python train.py --experts_per_token=8 --d_shared_expert=64 --hidden_act="geglu" --moe_layers=[1, 2, 3, 4, 5, 6, 7, 8, 9, 10, 11, 12] --norm="rmsnorm" --beta2=0.98 --max_grad_norm=2.0
Below are experts of layer 6 (counted from 0) of a mixture-of-experts language model. Rows are named router (the router's row for the expert), down (a neuron's output weights, with its number) and show model dimensions 0-191. Each number is 128 + 32 x the weight over its row's rms, rounded and kept within 0 to 255.
After each expert's rows: "comes before" lists some tokens at least twice as common just after its tokens as in all text. This comes from a sample of Wikipedia text that the model never trained on. Tokens count by the router's weight.

# expert 44
router [  9 145 142 123 218 118 119 142 131 158 106 128 109 122 153 102  94  69 116 127 101 114 131  95 156 108 151 143 140  91 169 129 136  90 117 144 126 144  86 133 114  97  99  94 134 112 114 105 135 101 178  85 140 173  87 197 148 119 138 159 130 146 149 177 187 182  82 137 155 130 134 110  95 119 193  83 177 121 128 133 186  91 139 125 106 121  68 203 163 170  95 106 131 131  96 166 142  95 159  79 131 105 104 125  78 139 109 114  78 127 144 104 178 128 103  88  83 116 190 122 175 105 101 119  83 141 161 157 166 171 106 146 146 118  55 141 108 165 107 139 166 116 155 101  88 177 106 112 106 111 178  88 128 103 137  67 100  99 130  83 100 169 165  91 149 148 164 126 146 127 141 158  56 105 129 130 175 115 107 137 145 141  96 128 179 177 150 120 137 110 171 145]
down0 [122 138 156 186 132  96 147 151 103 117 128 117 142 120 163 103  82 125 153 180 182 126 118 160 152 142 151 139 185  59 117 130 132  38 153 135  83 122  70 157  77 176 127 134 157 230  64  88 166 147 162 130 111 206 100 127 122 198 143  89  77 167 161 103 156 114 128 130 102 157 199  98  92 152 103 110 187 141  85 121 170 111 143  90 151 110  99 152 120 114 115 122 147 103 117 146 139  99 169 107  95 151  85 118 117 127 140 203 140 109 146 130 111 173  73 152 152 125 111 161 158 112  89  88 135 133 151 120 163 126 179 126 105 142 141 153  75 123  90 155 133 138  35  70 124 158 119 100 188 137  89 129 134 122 151 118 138  66 116 178 130 109 132 120 137 142 129  81  96 114 178 148 134 107 137 123 159  89  77 152 132 115 170 156 173 129 117 165 129 151 120 100]
comes before: " 0", " ", " 1", " 2", " 3", " 4"

# expert 55
router [101 123 157  96 133 118 153  70 218 152 126 130 122 112 129 122 116 137  87  87 142  60 168 122 130 121 128  74 166 168 126 142  97 140  62  83  72 155 132 114 101 129 120 188 161 151 187 145 135 186 175 111 138 152 120 132 107 107 141 119  90  95  54 120 128 134  60  73  57  87 113  77 129 137 163 136  87  95 147 165  98 144 105 130 151 118 167 123 133 168 131 104 135 134  82  72 103  82 120 100 152  95 123 102 197 156 166 197 125 168 128 128 123 144  71 119 112 153 128 144 141 129 145 134 145 153 109 103 125 145 196 126 129 102  86 130 164 117  50 133 150 120 157 160 103 126 138 133  60 175 168 139 143 164 134 148 145 174 148 159  99 140 145  91 160  97  56 187 165 102 164  81 127 174 138 152  96 150 131 115 142 134 156 141 100 148 111 176  68 102  92 141]
down0 [126 162 149 163  81 113  84 164  70 138  73  83 145 154  83  94 112  97 151 119 143 151  42 119 131 132 122 161 111 130 174  82 150 126 133 166 165 110  95 169 113 173 131 131  71 157 138  85 125 106 129 111  86 116  91  84 135 104 107 156 159 166 111 116 137  39 141 150 162 111 127 144 139 143 124 116 159 132 119 122 124 126  77 138 126 143  92 188 168 124  91 142 170  75 117  81  73 110 105  16 183 123 110 125 104 143 131  95 148 127  71  93 142 103 108 105 109 127 115 154 102 147  89 165 118 133  87 135 123 142 145 144 102 105 165 172  52 125  89 120  96 139  89 108  74  99 112 157 111 104 132 144 121 150 132 149 137 137 197 159 111 115 179 140 115  97 153 198 153 108  77 132  98  79 112 120 104  82  78 114  62 148 179 119  44 138 130 152 129  86 148 160]
comes before: " |", ",", ".", ")", "–", "′"

# expert 75
router [ 95 139 116 133 131 136 130 127 124  78 147 144  65 119 145 118 137 108 104 147 131 152  99 162 127 167 100 158 166 193  89 143 109  97 168  53 179 145 108 123 158  76  85 134 124 167 174 104 141 137 126  87 128 129  97 139 118 124 101 111 137 120  76 115 139 139 115 132 131 111 157  94 100 150  74 120 115 131  67 123 143 147 147 111 153 105 135 111  84 198 159  87 136 137 167 156 129 156 115 111 118 145 131 129 137 153  56 109 117 182 147 166 147  85 224 104 176 134 103 175 110 128 113 124 149 180 126  88 194 113 140 106  46 187 180  90 164 132  50 149 180 112 190 174 141 137 177 120 110  79 130  81 132  66 131 157 159 134 120  83  92 151 144 119 175 148  77 152 151 163 129 144 155 168 124 174 140 114  72 173  82 115 113 117 122 106 132 169 138  99 146 204]
down0 [120 142 160 153 153  76 107  80 111 185 145 100 112 209 157 126 142 128 148 149 214 164 177 123 136 127 109 115 125 116 108 216 150 147 115 158 180 143 126 133 141 144 142  97  76 118  86  96 126 151 131  73 156 105  92 143 103 140  98 112 134 161 113 111 131 154 103  98 177 124 108 176  99 135 161 118 124 134  75  99 195 149  75 153 140  81 146 132 135 120 125 138 111 124 169 157 155 185 100 140 155 142 170 102 103  67 210 118  90 201 116  66 137 158 131 110 153 125 119 135 148 134 118 198 131 154 129 150 113 153  32 155 184 110 127 117 159 145 100 100 171 158 123 129 118 150 123 159 147 170  78 143 125 107  88  99 101 171 133 133  96 101 106 158 152 111 188 162 146 157 182 135 135 128 103 139 116  62  83 169 163 119 103 102 123 126 141  54 141 163 191 124]
comes before: " |", ":", " /", " by", "–", " round"

# expert 119
router [143 139 106 106 128 174 111 131 145 141  59 122 122  86 127 111 157 125 118 149  93 142  85  78  98  73 156 142 144 110  78 141 134 107 121  83 108 177  98  93 131  37 156 125 135 185 134  60 129 106 169 102 125 231 142 116 126  69  59 118 165 133 118 145 184 144 197 130 149 142 119 131 147 122 160 120 118 140 137  86 148 168 125  86 103 143 108 154 114 200  99  87 128 101 171 174 137 105 139  59 131 158 128  98 168 182  82  47 132 154 147 164 153 140 142 137 100 170 149 101 134 141 136 127 178 162 118 106 186  93 112 123 122 117  88 139 167 117  76 156 160  58 100 141  95 143  96 148 142  70 139 102 194 148 128  76 104 108 113  74 150 122 144 118 156  94 137  93 153 116 128 132 174 115 130 169 108 102 103 177 164  85 101 137 155 130 129 120 177 164 134 131]
down0 [147 178 160 110 129 153 133 105 156 205 156 165  81  85  90  60 146 119 122 167 105  64 100 138 129 109  96 104 112  76  87 152  94 136  99  96 112 166  78 144 144 116 121 109 121 148 149 127 100 122  99 141 164 177   9 119 133 132 141 123  79 130 106 131 104 169 107 110 104  84  76 153  96 117 110 138  79  58 129 161 107  86 155 124 102 157 140 105 134 131 125  93 109  73 136 123 154 113 111 157 113 117 141  95 143 103 157 122 108 121 122 106 172 169 127 118 107 142 131 106  80  94  78 181 128 121  90  92 106 143 106 200 154 152 132 111  83 128 136 107 108  81 169 153 144 127 134 212 171 131 130  82  77 118  91 112 117 144  80  98  68 148 118 125 150 189 171  83 147 149 155 162 182 119 162 177 125 105 118 101 115 131 106 115 176 182 135 200 106 103  62 135]
comes before: " |", "|", ";", "–", " ·", "1"

# expert 108
router [ 80 168  91 178 162  88 111 173 127 157 121 126 114 149 120 166 106 127 163 106 114 163 145 133 132 103 142 200 143 130 179 158 132 100 158 214 125 121 125 168 128 148 125  82 164  94 102  61 114  37 161 110 145  79  98 138  93 109 122 155  97 127 159 176  76 140 126  98  81 128 121 113 105 176 123  96 115 158 106 112 181 117  98 142 114 110  86  79 111 146 148 130 151  99 119 141  79 117 120 154 123 107 135 193  86 152  96 228  75  82 100 161 179 114 121 114 147 104 144 143 112 134  86 119  96 113 144 143 113 194 187 106 133 152  96 126 105 150 177 156 125 102 149 137 154 147 175 139  91 103 163  74 130 106 124 147 122 164 168 158 101 126 149 168  68 231 172 117 107 104 184 139 150 156 141 110 197 141 125 151 137 157 108  99 148 150 163 121 132  97 114 117]
down0 [158 137 137 207 178 130 142 123 134 102 196 148 153 129 150 144 157  96 151 107 152 168 114 105 126 132 148 155  90 118 101 125 137  92 113 152 197  99 137 107 169 143 116 103 136 183 145 148  90  87 104 120 130  60 117 128 164 110 129 126 170 183  92 157  99 148  95 172 130  39  95 111 144 143 146 134 119 100  78 132 124  72 109 104 117 152  96 170 124 159 154 134 155 118 116 142 122 121 186  99 178 132 178 126  74  98 112 145 143  90  83 135  88 207 143 198 142 125 123 119 168  78  86  94 110 133  91 127 106 111  73 147  77 100 137 157  89 112 114 103  57 148 124 153 148 117 137 135 160 179 103  54 180 105 144 123 124 117 130 172 143 104 118  91 153 175 102  98 100 144 169  87 208 113 121 140 136 109 168 137 114  99 153 115  49 137 166 168  73 161  98  87]
comes before: " ", "\n", " 1", " 2", " 3", " 4"

# expert 102
router [101  98 139  98 160 100 101  63 104  36 171 135  74 123 206 127 145 145 160 111 177 134 155  76 128 129 124 127 136  75  97 119 161 133  79  74 159 191 119 124  94 103 147 117 103 123 121 102 138 161 169 148 181 198 150 138 162  95  56 147 112 128 110 139 177 127 132  91 154 132 139 132 155  86  94 110 163 159 144 126 130 127  70 184 140 103 139 180 184  89 131 105 127 158 138 164 125 114 117 102 124 189 110  92 170 119 107 107 152 127 176 155 113 189 109 104 114 109 123  84 140 105 120 125 126 122  67 122 153  96 134 142 166 123  61 132 160 120 109 144 114  59 143 112 145 170  98 108  73  57 170 109 162 154  83  95 121 112 150 162 137 162 193  94 145 103 165  98 161  77 112 151 131 137 126 148 151  98 134 155 190 124 131 157 150 116  95 124 138 114 115  41]
down0 [113 117 115 127 173  71 165 121 114 187 181 109  84  92 113 167 115 114 114  99 140 107 103 151 127 109 153 164 114 144 127 148 141 152 110 155 159 122 103  71  92 138 130 132 129 167 101 159 165 156  84 126 151 124  83 142  98 100  90  96  85 159 178 132  67 103  76 152 123 182 143 127 127 183 162  86  76  48  86 129 114  99 115 140 176 128  90 101  85 109 153 124 105 180 108 150 159 153 156 151  98 135 137 115 107 135 125 145 106 147 114 127  83 140 162 166 148  48 124 143 117 106 109  94 142 153 107 165 145 118 170 122 176 137 132 126  87 180  75  98 138  77 116 103  94  99 156 100 148 198  65 127 155 165 118 161 161 150 138 153  76 135 129  51 116 105 122 122 113 103 119 113 123  94 207 138  67 150  91  78 145 119 133 103  80 107 223  77 131 115 169 177]
comes before: "|", " |", " 10", " 136", " 29", " 13"

# expert 87
router [124 142 127  68 127  93 133 141 165  69 128 133  93  83 126 199 111 134 112 109 124 144 129 139 174 108 178 130 101 179 116  64 101 132 136 102 109 131 126  67 149 110  75 113  81 159 119  57 157 149 154  89 125  66 138 100 101 158 157  93 173 119  95 142 130 116 150 150 138 145 150 145 131  69  44 150 105 174 156 116  94 126 115 110 163 185  90 211 116 165 107  88 127 167 158 141 122 112 105  73 133 164 135  83 193 189  77 124  91 160 133 111 141 151 113 148  84 138 108  51 133 123  79 106 136 117  89  96 216 124 163 121 162  78  66 133 203 122 140 166  93 117 162 152 108 142  74 164 140 104 129 101 102 160  87 145 113 132 108 183 133 127 133 117 202  99 128  98 136 111 181 141  78 132 121 149 115 149  98 133 135 131 131 125 144 146 159 146 105 129 119 127]
down0 [ 94 133  87  74 154 100 164 114 196 139 183  87 119 140 139 124 144 166 139 107 112 180 137 176 124 121  83 158 132  39 112 135 116 137 104 123 106 121 123 141 143 136 193 139 163  73 179 140 170 170 119 126 117 135  96 175 139  65 171  71 151 166 164 144 120 132 163 125  54 126 127 166 161 136 139 122 156 122 150 158  96 119 123 186 119  76  69 166 145 133 106 160 144 135 109 126 125 124 152 130  65 109 165 144 132 139 136  91 122 131 118 146  83  90 141 152 178 175 104 116  86 175 139 203 105  59 135 100 174 146 126 109 130 158 143 193 151 148 106 124 150 197  82 104 122 122  91  80 122 119 148 134 161  67 170  99 104 104 149  95  56 148  98 159 180 175 139 116  73  83 157 146 175 156 153 146 128 148  70 115 113 146 143 110 173  79 148 123 152 104 142 134]
comes before: " |", ".", "–", ",", ";", ")"

# expert 23
router [124 108 111 139 144 127 168 166 166 123  81 141  46 193 146 100 131 118 132 147 112 134  83 115  20  68 129 255 172 122 121 159 119  71 131 133 126 138 152 183 159  90  95 103 169 126 118  74 153 119 136 122 133  63  77 162  93 173 141 213 124 100 149 103 159 165 173 131 130 152 137 116  57 165 128  88 117 165 130 119 158 157 124 151  65 153  97 147 112 161  95 112 151 125 145 127 115 135 124 156 114 134 149 161 149  99 122 175 104 164 134 133 159 101 123  90 129 100 129 140 113 130  78  96 145 172 114  66 136 167 116  63 154 131 122 136 119 146  87 149 169 122 156 130 153 165 148 132 176 113 163  39 168 141 155 141 133 136 129 125 117 119 143 107 119 172 149 144 202 120 127 171 155 119 115 159 128 106  91 136 131 100 113 179 124 116 146 101 153  99 108 124]
down0 [143 102 125 187 147 107 126 122 140 110 200 157  57 186 177 119 143 122 134 128 166 151  89  97 144 146 145 137 154 140 102  79 107 126  95 193 118 131 174 133 174 147 132  97 115  72 131  94  81  85 176  97 131  92 123  79  72  24 103 159  77 127 159 181 100 159 130 100 102 128  84 144 155 186 101 144  86 144 139 111 153 148 100 141 122 157 123 124 112 127 101 174 116  85 137 129 169  85 139 120 184 144  88 191 144 126 156 135 145 152 113  85 130 148 131 150 148  84 131 141 141 127  89 134 123 160 120 151 124 112 142 126  73 145 145 121 149 103 104 166  98 125 167 148 151 155 158 216 122 122 120 135 226 141 101 134  67  90 144 172 133 162 113 126 122 111 113 103 147  58 104 108 162 140 118 165 132  58 156 115  79 119 137 144  91 213 124 108  81 125  97 114]
comes before: "\n", " ", " 1", " —", " 0", " 2"